Below are experts of layer 7 (counted from 0) of a mixture-of-experts language model. Rows are named router (the router's row for the expert), up (a neuron's input weights, with its number), down (a neuron's output weights, with its number) and show model dimensions 64-127. Each number is 500 + 50 x the weight over its row's rms, rounded and kept within 0 to 999. Numbers have three digits each.
After each expert's rows: "mostly gets" lists some tokens that are sent to it at least half of the time. This comes from a sample of Wikipedia text that the model never trained on.

# expert 20
router:537494532427495500432565566430442460455483520509401597531512508399486562540538552499508505537504484520616445537531464461508436446568545601529556418538518479549528508507426476474540524436546590
up0:469548606585473401512433504475551568551547502562452520442549515523442511477491432461455451450481551558476435485521482432434446570574504540529425448473536591533564543553576474385458525515579502
down0:455423499454566616510516485537456532489524545586563550498486478462517515489428452555508489463551485462501495498500438512543523388476458550445589495577441435490476447450477559533442481454439451
up1:505495514470375521577473497488543559490504535455493521567552551389451550497486441531539475542507460505458645474512400464472512444494519622522523523532551482506418518525483521564558429510475517
down1:492484383495572553452467553508441487511425552474457480537550490448527481584501473536442528519539406494531448457495428527522517442505429456553401576532562548596530467405518431505540560437562536
up2:483514535390451522502395464414592448550535461574422549376429461494421560521555423440441456562471476515577550499511474499454484559444543444408448422485538479540472401451501517517552486527457612
down2:495563542436487418423544448461489457405532494443413486486392476507496532425509412524519484448544510476463473478437440626537505458606443518522506480519484538485549557553478566517498516517496435
up3:523461492648433546498469484521505490508423505590521622525561546393494489426483578517524473472466526545472418481552533510521539521531542500519541511544557539478437502496473528531536543495467583
down3:520507536460483639508518485490571513592501489506461492391523509401449502503488487475506556416550540533604463482414489569526552463530526548495476443486450508532480487493494459512532531455613504
up4:534472429456425512519494466517500397455420510487473491471446482523468512497522500461505633550437426506494468510409544566493476474521569480499543445495369548527539485495571479444610574446478532
down4:481423530396523489529598430526514553588542442478569481529596536514474525379462410467499472539550606453507548546509516510486597513496410539428532563564534409483445481488460436529449587530517482
up5:475442439320443509483444568500445469486612476488606517509509450583464523468475584550593473486553479572503528565399447463475504402547570476532478465529429473518513482423589547527482503520478477
down5:484555511514457515440521546469480500501489475543538413503466454556472549532443518461505435498482525325456648519462554442493582530553478476491417600494412514501552480556464431442448472465437456
up6:387478409422509463457492534498513491418476496510459449551555444420443553425537465474507506478532512447527472435527366489464427502521449470428452571628429501531433420375467502534510488495405458
down6:500540462531489461415456522477495531453504530435520528553505485617448468473462529514530615551485406574472455564624515452586475475456542515446454532575495455390550494521478500514497568464506608
up7:558431441450568481428500493469554542454599486561507445393411440549588485486522458507562509473471457479542662535489489487483509434507538513439495484518517503442475541463477590507516508550469614
down7:514472514474390566505504527444485465526487502439601565430537559489501468545534554475406526454526600490509485486455527498533428439494554512562488502426473484435457535565533487473517505466430502
up8:563477478464463484564464537452535532532455491431518401546472493588515630512484552516530547455394538346483500557502498547539459363484457514556351512562489403570552537556495487467540457486458465
down8:410507499523548464468630490516457485483459452508434516535580531501501492511550460499546451507521522626507408538534512477490487584537512485516489519456517608582455554561431381482529482539483540
up9:472488547617497466574493508518507513550477526389445502430544571420402459456485561456502441479435515500565421524390521501502405450520494488511549496532552408385570560503486484448461430458480419
down9:492585424517521523527492493409464513483509434499497515603558576498545474604646462513547541580445414490484464463491479519573490526498563521442512519408554558546482510457517483569558540478572574
up10:579502521486461446454639543427608530506504481541415571566470522460488369451552515504454463553492451516526469450509468505422488417512534504530597559435455558546431592502438559484477471471483499
down10:543483580504503539420513392509523456494508555476478509422510534543560406545565449520552534526564535435444665501434450516452577511504544479535471441519466526529550481615489527425460517509557495
up11:524485522389543511582524543518520695476483578499512515560545487510588528514428589478515522564499585520499606571550482489458472567482451449441482507505464477489538504562575468567534479498509448
down11:526527596432478438397546583571478497435446519524480506493500545518483524476559503506422492446433477453525454471506507497408428503472512485531565496567535495542456516525469519415569556462509493
mostly gets: "a", ")", "ina", " States", "ia", "land"

# expert 28
router:506450583501487531488510476448557490439516556426514561480556439459515559551578600514520552467503489498480465518601458448509442425556553486554630560552484512438511523425537611496507541491554545
up0:512523485488568452542442502407450433459544524522501595438614539513485501435590513416568485527489572457489475522622404410542486436520516534578527518477401530439494602464475443533546544511524555
down0:503435374361566540461467459539459521491443494474480556388547527529497490510499502473538505524538471517517497400407496471443524499581520450451487487431532490531466510429532494517514506499521431
up1:462485477403559466523444423405528474463573452580482516501429499494485619587548541604536496493536529486514467574570480457530478481529494484497483545482486577483515465454576566434540544458591541
down1:456491523549438515530524492524554550421454449472504502507545538572416452575537485486474498514498539520531535409411490458461502575460501499427530569518523455519664435431429443466531481522545493
up2:504512507442498522553599453531547545442467465482549394496483504500562501537495500450431553406583459482429485553528389467521495468583512532569580503621481583470537482462504584442461400506509495
down2:586442484493457529489460454483591474581522522574449456505557577526515528532500569573558511556594478495440521502520386481548573626532410525562482520539540551519539467554449521546509520506543549
up3:517516489583553529502536491532506560485503565504446562487456507458544602431516457585477430438449452350441513551514433517439505438441457535533480504492430455531463461454437403469525548530458512
down3:434503508461515524524567508448595490519561555545485397553442508520504411460524474457470624525545524544556441533555562460560446523438485453502532514468391493499466522544476590521552551474595512
up4:546510501403519512500473431563539553483405469452544501497482484511472517465516453549490482561570468496452388519528504529503477474454462504573630511453427484412440499472416529593541498489539471
down4:479514543505410526525442438463544499609460458412527540442590492377492444412468467521509480436541556500474454507432561457479576541508498484475498532433536572518499513584479450478573509450493525
up5:522442595474530470498521391495444511428565525514552399489541477462510468542484551557461476486440489480492428514498462438496383443625521518492533432612536447484468507456536457534495521465487555
down5:468437479522569563473503465525456421579471495424442555409397521568497540454548575537475441508475493511392580460500556448505539547451519477508498530456418530473499475480527501438544503461419481
up6:509591466440499492522511547491466549528569496522500478498457518475457536495462506456541474399545464477441614555546556570506587471496495506577551516397518462521432552469544541604515516565436569
down6:458532504550519537522572512552479455511516401574476472484523545382525465430507487412400439451523575417448445554465468523514419522544525534457475498434572524594464511486442491484521542495548407
up7:590498455541540509387499505498519511621465452527458532461576534522505561464528494549643505496453466520512425615531504526534602429402383521491475543499538485573463465476444443535517475422511478
down7:497476477496500454493540531610464534537555519475518473394434481529428577400533548442507584591444505542458421471515479572504514431453486531525552509462485482562596520478479514553451458493517475
up8:435513519532500456578479538393588484580536574483473607569499498499458610464511550504473480479380519423500524556553505486510551491564514590499500537512447492403453503517401472490371538482564498
down8:432374547491626550492494494393525521585566397436447407396534483438444540460511452543425489585509433527450471516493460589450472499524451458496425460474543462573475510486576533508472447483485448
up9:571526501586472587494475471451435468560570538492449546453503482480524544523565582515444538404459507470491467528546408454535439467474493500483527494510447483573506536448525434483595423481513606
down9:572469520423548508484519515474539545532493443560559489612557522491485486558447468477536470414555522586512507561478413582518412499385519527460520556386534528572489416556410495498490605553526511
up10:519636594560540483475530533482459484461547508468470421477515506447490534492524454561513462515535396467560494464458469513531499520516542478512446557506497454478519519482481493496513486465510516
down10:487556516485376540529519443474438543484507445467461579516535518523415510524493504542509502454540501567469541487499458446566545544468558428492429453500372519526523490481458468519514417552469550
up11:544512417442441540561515490521463547468554574471552537481498530440513468543553494506511520621432471487453489523451618539570568518556429520480509531503426511395461441536497489523439439459574561
down11:551507459492460458502519538464493571524471584561425433576513522492469505489461532484527423523407535477502499445474517561419527536463542525473510533495584505431519538561575510486446533408534493
mostly gets: " Fran", " American", " US", "ian", " National", "ican"

# expert 98
router:545433581468457413570524528587460460451481517447427564330495427473410518440495501538518425543487510489610488592508447416451520497510548485461541599486437460584567511460518479566600455485493522
up0:388493489474469489472603444489455577569481511555454490459498526440479439418481512497408478538461514547488622553442483554577497413409372470491474462461466473472523542511544535510506452590493603
down0:551503574495569469442508573476526482579553486431415499500562478530528525582458531405507482482510436412533460430407504518437509483385578502472440447405463484551520483422481425524563496552448433
up1:550485566507585505520445585377444517508457501490381544452414478540424576498533545549501467538609462553462490479607469469491451449473418536502449515477570545532569523468543503459544553444483506
down1:451539493492536484630544486498457560550452521519542512613532571459537409464413417498553386533523486447439515518464465420598481499512584463449504484484534554547568494540524540499481460446497447
up2:515499599488420494409536575475473397528532488505439496460572498547460466474552500493472466517534499491553450488582426484555488484463506517511450564581447567466459525465403507553528453410432444
down2:539590414461592387451505478471565438536483523557521460465545478447528538566481516473547537500560467465551449568455510441530581415436525413558523528493440512510481443576507599480513540554455545
up3:556458452534492511533500552469539523495587502475463567429547429432518460478442416429538526533502558548508500532530518481563559474412497438567575570553452445560519478492521506487490493439479525
down3:582440504374566467461593496463544489443465421470468421480487642535479448481458502458495496518420572532531451479519487635460468502488476571415490498527430453438520438511482520449497547474545497
up4:548559556544536459568475519596478536530543501607525528455558511544416414474506445360497540502441511579508497494525486482471485408473495508492477498381483520431450572447475558512523489447442464
down4:504494434449496488479442527499526504538468492486462418504420504518631443515530557445505553573455432423553480481566491568459453540542552527455443486526511458527536505522533459573484526561529551
up5:475525497494553477413551478452533418565531508436487452545461467436502589496488512479446509588505473499573540537552488567466613516585467433516483485404442498529407496455477542573496541523497534
down5:549485575533550534504565561579533543493419478436594495470530462519548512553523450502548446449548505503433520513506473432466526534451541478536549504546604488584580489510554502563444479516535521
up6:481460544483530485504511505465532511524452532526398484457561423459468448438483525586528519503449456507530450451489552598446541460469512501517551541494402564490640443539397547426543454522446456
down6:535568451403462492486564491466621470462519482437471551520484557581526580581580531489496415477469542543475488524574473525485596609446426474560512489555491501449321514559397511497545482472558551
up7:488518471540489388511571467495520487527497510535471542495499557587643496432451463485466523505413468520492492527544510558479607384454516499483572441437484418543479525453490517540518495575467569
down7:526556407477584545442478480562511458538537529544412446435438439475454447566513553548507496445595415564576485456495509487442479533591524506486517480545539438526533478486470528523509624527533464
up8:561425464351453605503443585502560480493541566493510518378485465468466450560481480566476459510454506576564475543438552453467523514504437536452533503483546512466469453596525539563480538522531588
down8:515487468525466414530506457469498488547439569504431532534474533495455451503527535468481492493486429515365427527477554562496462465547558475501486462516409557529585525427483521457518408478448536
up9:519457521507532577458456479456530475399504541520520494516610518529476554506554533450583508566383498594499543533540558440465534489495457518601586517478468469553499574498443513569499511469511533
down9:477494552499498475528425525443520556477468427538511595409520506541505526451570495513574508568433573502459506468528524569512394484544560524504480482480466416476511575505527491522517533442528487
up10:417495485488559416402481460453503563441496477476608472534510440482545432508605529571472501564529493495440506480530430530424624440509522502496473578432511520419515505415493475514510421531546537
down10:446465493570492575532522511499529505574502564548425521536582443567538452459512451420409536409424491566590570460431459566464480442448426434383481487502477542517518598528484560522450492499523469
up11:598518543531462597443505560439460512512483384472593479576435543506452549494489514453480490486439439501558448525555446515491612482395558420457583465491487477511493590553566438402535495447481544
down11:465535621505556538567445403495382483567549549536489501500526451501447518536488464491537401456498530505524499462503497484557488587437499446474483595580488605516553489566474449541462487460402467
mostly gets: " k", " K", "k", "uk", "ick", "ak"

# expert 104
router:420515532439437487479568542486429529460541506537413511488494467437448449527573494537511445512448449430570476556545443451456495396518479539527518490469482412499543547466528521447459464450512609
up0:517555515526493495550406531475525514471595494509506414511549423471447431478494519409517548538532506502489606523534560558552508546573491534505455434523540543514399646507577502422525475476508548
down0:519647466563509544516616511544535556547416414436481474453513518435557542592515499471464647457454475508412402483469464429473589418492530451467570525537505553527490469443477532454492525456436489
up1:533503510504455483419540513494473535501436474537490486522495546522474504545504437520563532482469516590504542570487564498585539512561509537462426460465490440484507487550436550522409412505559544
down1:525483549515491572472509415439490508502511501509480535509458465485503499398482514598553455508377381453514534489433498452451546564463452497521524582528594537549495464517611441557417430521467435
up2:452547476480490534487576533561545530477474412496469499492507477454513511505503518465416472404463519491524433454432446578446572569552533554600521588493512484547472553508445476592561513412610525
down2:542483498563456481397458494555559457550434462563514399531452563551526454527451458461526520538484611500477552475519387466521502429494478498535528447396507611530422533545530483506513379530510566
up3:532432475581437479515545456428529511540571563439528544578536455487510377636588440479510511501499427359558488509483476466442521449444492500491567547539539476558543515417515397487495502530539543
down3:501495453466480486493446569557519489533500515489525527466398559428548505448412532474493535500486449614538526549550501444532498462536477439407403549525515539466560574528525522439455479371471452
up4:450526570486564442454474496443496495587413458526393444467537546507521490515521561424556541599397473540498497419526460514515439493497605581435436506435527529555538485547463431465521525547477568
down4:449503509491529511506426449581439497539502490542507509545417421575526491449433468572576484583550555419438525444601467448472546542482502463578554567535481573379488425519531513553444514482540533
up5:491552459510546430542459621513553352537472419502478539543562458471460554494475459523521519523513573513537544490484513539484553449422529509452526510447449543520482373414558418446444466561554537
down5:491535510505556538566447582455493498466566590539556595529542458547474525510430513540404404510509547481506505466484528535464456498487502457434503514468481463490526462501488471530551574568514624
up6:490494558524544484523483491491481475449402429518530488521422537485438477542531430511483554480451466514573515404506575448523466489513396607442461444500472514439536493525459523519478538529534514
down6:540535473438463505534463550545428577470506473450495532488468442380531476570477595525515477436467518501476478495539461521431500556460382516499502605479524572558433386520498451416443502510570542
up7:535495506510525496435567522456528543479542586468498466532513548565486557590643437478448428569441442378597393528436622494545467534484550443547427461516502439405500469486504475590592491517443497
down7:454499466562570477426432551536516450429450471376472486557411537483431468487519575491500555544479446545476576599559496493418465521506456483430485582557435543551464480456444503452536499522572505
up8:561481480436489518496469532527491444545560504448423510453526612503435438592489499491580471474490494595491570543466561468515525500500562525440487534498393476486488513552571584478495542470508507
down8:425500458430435564471439481491492495496484468501523534465493397549496431376431515547468378483489411577485499571506540518472426465538503562555467525576539498479559576512526448477580483537497489
up9:485526482455512373517512493558499365489463431513460468499507452552482504435511504491525540488501496457611495535572523537469466498504478422500432472486542512456458588513402467452457604483512514
down9:479576438530392516512543437513479564521525458606545480540474548531541435570540474526580512474506545540563485544648497482435485421421458497521534461523519452464514500432475466603451514523450503
up10:459503429461465483505487462414460428484463571511465499581440508430552565602450501396632520516590465535432492526518546504526535481523464482540553489464555557462466484448535505459512436519536536
down10:473511437548404521489384569530436561407510545504549496646445482542495489479495481515430494424521509425531428551459467507527467454521503549565555515548393393545482490439482538494482544514471431
up11:575539448405479452397534391496591546411448505518481529478461421493510556452538590543534490564489467543510502534575468555414435456542473496449476527426422610506506535548548473531468402424512477
down11:425519489436481425529545501425533539506500501513618500454486466466477500422415430506444543495487504515597541512507461529514507561527448611501515563522492468453467578452571526486527512545568498
mostly gets: " ", "–", " (", "+", "$", "{"

# expert 97
router:536546542476513448377516487515552518410453522405540502514586457509393511546473519508504502449495508466481479423476397456465495395547508529530545498504437402532476573477572532465497528474444629
up0:514447494497517443466505477349567448521534414532510483486512542544476462446554543526543438416390508544540478504512483485477574527469612599503435522424482555505552446517591497460458493646473490
down0:431560505504515558592573510508606444497418479568513526526506526550489515497568460522498496442455488521546495554461557611536465495484596447484432480504468458464587512471478521369558454393544459
up1:541559537446481570462465491480415488429451447449489480515410530530494424540546488567591504488429531529457587495446438547483495578552391474583529478474547500457509531492551549514476521458443554
down1:523528483484511445486538454494488498534465546480485503494448510416451453454543523492488502462543485567500468602495599484403541462522462466404492525441471440576521410380499513632519481552535474
up2:514596501427512575593455380470472540505463504549513499475575514458478520474493437505501517530543529544449447566487479503554466468576593506506475464470437579419512467421516600464523471421578434
down2:519549495505557487457380429543482469514549541397597454518465501471433475417445481522465451500392477615497643412447533505485572488489455525508481489534535440593522507554562441589459519491568545
up3:501504487532494555552614446428590536548429534475525490534459518562504547540502478538524426428494487544519519503523473428523432539440441572512506425550531500443505408587587486434577506433443593
down3:492485589442485533510509554527481525441514527567568430498527521526474467455536551473564535497464433652458503543538536563484544437506479436441484466528445521457512540430493502547416439493498455
up4:474550504486598515478467489655451576473574617485508447466514514528489547425413466494512525526514521504507442429558476511401517514538444492578586441533508497545495473446519510550558459433522585
down4:529552508411540523551606579462536436514522450607452555452544515495524587446463462417507491476561487528492511436475515633552485436430509509429461497429560472511486535554513507477384490467474513
up5:509583456459480559558460527448432527546453527493457571594491465587524405408548514494447513463463540516506549576437482492512531507564444579514545438413559437489382597464551556501484466489530370
down5:514517490485429450557457509451440519551393488522489485450525453496499526588486464549542477562607457519557420477534487413519555510488524562435465488555487502515439482421488458406558510558460569
up6:521456491440492456529546479568463588452518489487533462392519564546431499458517523527428479507548476510561529485588510483410492455494443503481469497429528542544448520505574570477558469499395500
down6:546484514453534456500558536423524471467535483508507483395407415477471482510496561480451554426412497505596499565525507517475385553599509496499554470502595532518557457552417439504481663578629557
up7:479447496480504436580467647550466597488522506468490564412522412472435489482405517520559481529500492514519483434545435487511490534539440452470535513395402525503568501421519440508457476511466515
down7:447516516403515552507572516469594423549490494461473413440507499503547557535506483556577565556539599494467501366546467411498460505501486429593495521472456458548480541594530531489506518625525470
up8:518545554440435573533556548569557439516412438461522496544478501559406422526511558469399556515429509445513510500515425542528497466470441600546443510457470435540410461548557545571493488521547499
down8:584462464497487462449490560564512497473550518450436509481469522555472535491476480517448531491581575527463396508492538491542424525455477489489529549477449465385516579527480458483574580501429427
up9:524421488497486563616501401570427616498461560509398464437519510520454437557489479535527557493596530507605484584497471474467552438466520469545530494517510495502581451484531493515483508446463516
down9:483412495411533430474498472409551590482436536447503519541498515527489447517435485432456446508570487543557407517482535503484566580435525542505486546459478589464504505526452452554495512411494504
up10:497447557518559479567501530460566574442564490537492509471463457525464456450476582571446476481479518566484531491494503459559514496609546649519539491514544475452516596432470485594368549460457529
down10:489519354496452424552527475444484441554474471508552441497557413505570461536591510459590566514464513479475468457451410582483540429556481500567445392478572332511481479483583474524499477434496431
up11:513523485558560503548500517433470517500512546462459459478560547531531553474465439538588443476412483451509524528542448544458588375530395508438545441409534458439457510488444486458508588463419508
down11:508514582442641503462370415432641578478558432504529529477639528469478464493511504470426531481593432529511526442481491471531486560490467576482486468492475500510512535545538529620475582437464547
mostly gets: " n", " J", " N", " Y", " j", " app"

# expert 24
router:471459488505464498465513517498562542530439535467550592442481517449525530468510498580518446539444494396580509572587448421509549479551538527617550502422517475390542551425500527512467540495544550
up0:588549420462594520580461505535510505576464491523602462486495553520497541526418431527366484407559497513554489592528480512429592410484550568580557485449451492484499413478441482607532502412566564
down0:430412401485438472538481504492562453511453559510487529459415484451533509507479518498551553591497580479510578434511534504485591450548491438557499468461499548500453564528458497520442491570465520
up1:384511548452460513499470464539584536492546502521471450489548527513499551490474482487510476444530483556460447578441408511481456457507480488497556574478532455390488633475501543546595416456468520
down1:535512500483528553576446525437448537563462460456500573481554572482414510459516535470499581568529511527535450444517526506476496497486558536511478454410578402527567478580525489500534411562473511
up2:535486487430456460476565482543481454502506591465463578499518610458514529491508459479437421448533417444573496495537488516490555552439471570554627515512516555441548536471585460518493531492526514
down2:496455542488517612444489574513517432453578490539431477485382498540465498488422495502543575490525516501515445469473558538533423469585481487394449501482493515534475487478548549441551479438518455
up3:507416425603553584540466415521475623512464485498532544397565453424469486482480548490527536414577442427547532525469447490446518531554576404430515468462505504528531531511480577504524495469440449
down3:490428526495549456368457507520549495519482517492502499477486429545504467476493536451491484455461505400501529484521428518442411516483450455544484487389507487398463557516522392403419542482592507
up4:480489484473427502515440488566477449480421552455563471471497484546450568451490430525407411454428466485548539424514557520380562574381530541573450594480472420518497479465409478534489537512474533
down4:503393563554545468506597503483515472473529564545561528487461405448488467478491515575554479468565574433488494529602491456572443499529416435503513510446529480460476593433521445523477566473526453
up5:487480454458502474563565470589561499465503493480382413470531380550454468558429533544427415538480501457507588389464542517474475451516520496526573505491508503433499418481502577574501448593517567
down5:534497530583472511562535481481491520437473442533467542449568514440545424431529531434540431472432544456522522484437531509522438475479562464563505511501553524446580471468513560492504428483512516
up6:533480542478406437517458414554490407478520475496422585561426472474466443508534493512521542514460547515558497527464504517512522440493511626530592492422441479501470451484489490528448544485524434
down6:518455566478582589444443511494509585456469439459554488426534502514526527540413425455544515508517452511522518534494511462470425555498599532574531537508494529442423502403555460409498516439460496
up7:524633508581489404480536430485479507509381583541551501493515505505538494423508527520415499410428547536530509493462562447478510455401498378488536537526523490439569485553447484429415571497443387
down7:547503507430533572399506542468487453594511489484529442631505501478608540468513590502533431580533426467492444519492507503544464475418501576469467535546521444508594491502547524520459547515518581
up8:474494541502593409532545642521515533529598514522559507529422528520458472523390415436575503467498559493531496512497544436452467535463517565527501477600460591489516479491583542560488400456550503
down8:454546453508533496472513405505537454466436421502416471565345486485582480458546515556403526431494406433535538616534444461506490513526507483570531502483485491480487472641446515473495504558503563
up9:520529491530545467490459547508553566505504474453463454615611479411503470535528479391519455559517500532478407490485477494414488481386526481457464487512453513540603555509551545544447470536513531
down9:490548592451516542513494405501469554525541392520538446463481547477499455484372532502513543507546544402570519459530530509543411562489532531523466494525341446514534478505452496488489528454477605
up10:513532489571564561568569455521506510464475584605484518496557596466486500500427503513509451420520546538506566523561554478482438501549543499536565371496437456468597583544494625498462439515458528
down10:518437557584433573581478546523492535468543517328571608435518402511527450452549413477453493511498566475527445561460488400553500501451461546449511511507580502517479410544470531495525472465514452
up11:449500420556545458419494513494537506500452525519415533511460449440437518490445562547460506459474531466540620509544571428451530485566435548411555501477464521555518462398464432454473585452607457
down11:502507490516497435567451527483474563558504419501565494496606598511478550414509448570540482501429456433544489542442525548612556498559516354538488507510632506397574465489466493587460535470461479
mostly gets: "-", "===", "/", " sub", "–", " =\n\n"

# expert 57
router:435544513401413541509509578473498474464445513507396518541537501409543554547560485599482466507557472491613462488556480431558509511592515531500564536536523521513492507442479485449491557486445544
up0:520477520506465460614493519499411442519570485454408507569511477485467464378476490511575507586455516463425480527445437453486622463580468542441531487523471417490492529595601477372443469473446377
down0:440409541561432508503537538554551527480516518548499417511433544488553559511516447521531506404580461491610558452548532484522476410538561498487544563528465580495498541565490521495528590481531464
up1:522524491468524430579480557460540601525576512582500411533529545484517462474450519512522416492478335475476478446550485539486549446557430382512528508564603494544419472517477427483579427426562526
down1:523602496456497511528493491454361424433481530517558512537541474424502544555492480523417491489530427511468477498590459469458512555489546448517491537408493590505540476496475463452410529466423577
up2:550566474594491474557498511526522477552521430454512501421537486493403464471640461429435509573447478553516510463490381582514442517481578491562510491489472440527569614529442478541551479402501406
down2:421459500548539519471491541460485524423574526532439514497555518497535483418609524556556495460541472608441482499524453501445400401541572490624573523581479469477516456547473440513475503476587506
up3:493437508514465475537388500445580602525497560538500511555520537493496533557426490424462597479536394565565568552523493516508515478529486457506508521568518542436537497488486487448420418474529498
down3:436502491490463527506563476470479452533540544479506495498485534555580447607548473466564460498490536442529469530496544514464608567563502556428591568437490469393584591447513557580512489536590482
up4:475529548297498509450539454447546520500489612487550527513466497516502495598483632592471492504548506491526426516591483543433515504467617574524517516494503561477483440536509522567354536514488489
down4:565461478476406436556548491491533545492491444466433557487514476430449507525493530337472484500578513505621455483519492578501491471453502549516350537543436599488492480537495443519444460421471445
up5:468447515542535511558529538557548565443478550473514554495597484528471497483464482477469421473526599570413539437518459521469513522514350454503500476445473460560470507502488473576443557406503550
down5:469499507550554514432572550447498487485504517564480504438511492472474534516473473556593590592475507458494521519526490459469537489470576530478541477503580573487495510417517541533552621570461447
up6:654412456470496410534428562517452529555556532486441472482509473506483435468554513528437481583521527498489532576490481530464551534579546476542515509546457430544499470573499468525508504488482549
down6:423512484472553535510563531518468520379538441417422548567554493439568611531563517496500500500537510517518401476536548498456440573527469476460463490443631441545568449512523448431550563535593529
up7:531452668498494528503482523503498441504517622526465445495490503512530417515484398496536494514424548497471628571462442473484518535532493554454483477584487483465464453511615475525571554472580477
down7:428478484520423489478461503501512522455512501566477550567560514588562504558517490562476431427554496480460519515504484473442468578459440462486538458567451532359469499514507416512552576469395445
up8:409502426537493548432512503391505414521592520472492507427511428542535548412494547406518454463529505521487492427587540475500526539462506555531426541514491451495543480364493502529534547502453471
down8:542439471481475477584527411557539543505510536424463564543448567511566432549491380476510534480542490496579544469553561520512517477537436542511508474569497473479481550525461519477512501516462508
up9:543513515457423447496475526540553565550465510487456551470540591477477519504442509546488604492390499520462508494484488443550541500551390438476576541495470459424575438449398531485453488494439500
down9:505534454544459525473468483475369400497500556532427497460413498535535526456489428430424471422476438540536477528455514475434524611490548452548517576474551528496573475545430522519503418471576539
up10:491574490455467510566511452484496493417501443466512584503572411550536557469569422462373434501482464559471481460478479551450554502576500581467556538492409413499504469515399534537484528473399611
down10:462482459507548469482440524512546626497542502437571544501478532551492588537615513482499607503546452502448486497527582493393610503420399458455490526492509526503485538521451437454504531472408541
up11:507503521526519503468524563422523483510557479566460433565426542461575508573523507545523529507501572527563438470573472390578472566423397554483533463410433414549496496461584496451501449436436494
down11:500480467540476558509522449448526376487490503527617430550577514517543477537393464553456430426458479417497525483444569554427514532496556482551502470501505528517458503526540508464559521507470565
mostly gets: " de", " pe", "ra", " Jo", "o", "we"

# expert 47
router:537545593496391516459483512465519503486454602491431515409523534507447576548489438537535495509486536490526534454482403431584457481573522570500627424478407546552561559470434591390487434562476550
up0:483546425447408545463447430474501376547577434435472487467431455516539458516439558435446547525469488538535503571488458513486435480448540504535445512462445554493538573516466487402513497578518467
down0:480475430514434415541513551425518503469560524509548492500518474526505626486449506448501436525507623492563422472553446472560492515554598489551488387568531527467533383540482471583573459394584469
up1:439466475579541496511553561534544556495488535545506487389417476419404535513587504478472487451485396560504470506489459480502515451599547517447511505513464489499506539501485480475483457604601552
down1:446512468368462514472517417541561502480424454431603452596543534524586406495533523504504551522497536496504503532520540491528473600487456451480494485541500500482487485476442544469490405497429454
up2:476479425517486480429439452463457458466423557440491584510472542458512516429591456452411493519554443482559506494573484507597533466545449546533556564450528510456452580581546558451479486444425532
down2:421535475515500498417430527495434596477456435540514443489477550485476498532408381475490533465554641500424525463455567536505493492528468469429501570508520588491536504552454539440554492492443483
up3:507489603556535506536539536486493524517456591418457519504488599618458580531495519536436419526531513467551557501520470497491560523513542507454520496557587447481485438586510515485486471439567498
down3:525430494498424488506532567523435491508486504550466436474459568581459476559459538509454573613505528564481470524404436460460534518490483501577411477509527491558373586428321493553497496534472462
up4:510594528558542518456584487476433530511492499504514512496525551533572445397459513466482433496505491506557491408635481419372518393502516632535514418513537461532527487581510470492508414415499499
down4:494437541548478504411642486532520537517480476530502564499496540535431485517578508551552620587498477562502475499511523502403510508582470419396578513477433490445449478601583509469502555595486448
up5:552520540501499494523539488518522387487487558510437536391384474540472499571399471550497507502526490465479423441487407532402415446486561418438611459509457508580534599452507525444542600501501459
down5:553523504514466529571469495487509474518473505464517423525522465401465591474411493551503508527551588546424540440434541504518502542552434480426555486502504494579532461622517496419455376494487632
up6:548425501398459596618514507428550543449574524457494425498532550580550563505492443368554473498474525479448440521548418625571490455567569488476548468530448541536416472543431567532505479410519493
down6:485562481495574494438514518498465494506541596465426437525430505582559546632535524526462502508476505514447522552488544501520529547580381554515452502421503443560496463593493407477550497547406511
up7:469495536469527438512504585497588572493465548503358483535535500535494496424538552505488467535512581449475502499434430485524471564563533504474600447496507500483510499478530530402474565566571533
down7:530450494546561520586523436492494448561498467485564524498561511450510432512489502434454527511465447508525560432460499475560547430489472560496499409456456447471582433485527487456523551504486562
up8:600482528597492449441463488538620546460307515515479481549613542504511536484532528608534453463526512482485527618530575462465444484523482575481563488467584519450461519565481519466577422464496533
down8:574516473539472433513495531526456476477485459530531507492518537538510528494498559495483513598506490579492431487554437486605574462479475529536568473538507536430504493535473539606497572469505542
up9:560475561558424512550487526519555491566429477494482486548508455507499425513507465483460507423582496488517527469517510484521486526512440475442525474518473405625430504601478528457537439378496486
down9:406485383557536544654458465473462508463425539422515405498490611486535512423510452414505517475471489456580457547626534532498464478455511491502434447472516477409445503516500584500498569411499526
up10:503539432505479437518555542412552560490511505514449558499468456492426414437527475602441498592513492547476491468443426453542620462454570472491562474556498489475474593520476494445433499616473474
down10:516542452457489466473356537507496445440450556523481412509546450508541474497471430476529483490493482531567476443510521481606503542460377511455454490478497453513534529559490539464539517568540490
up11:516507558549500489571503545578539443458485486411473530491577534432436505540479556492470542560412560573420455457460574461543489470529481624538463531499514506356481565527454609504438491406517561
down11:409547525488462516523554439557439518482526454473514437512512534580498462582526471525495615589572442555468450496490504570551482438506569459509435668521506446557470475514584477506418428523515508
mostly gets: " is", " was", " be", " an", " are", " were"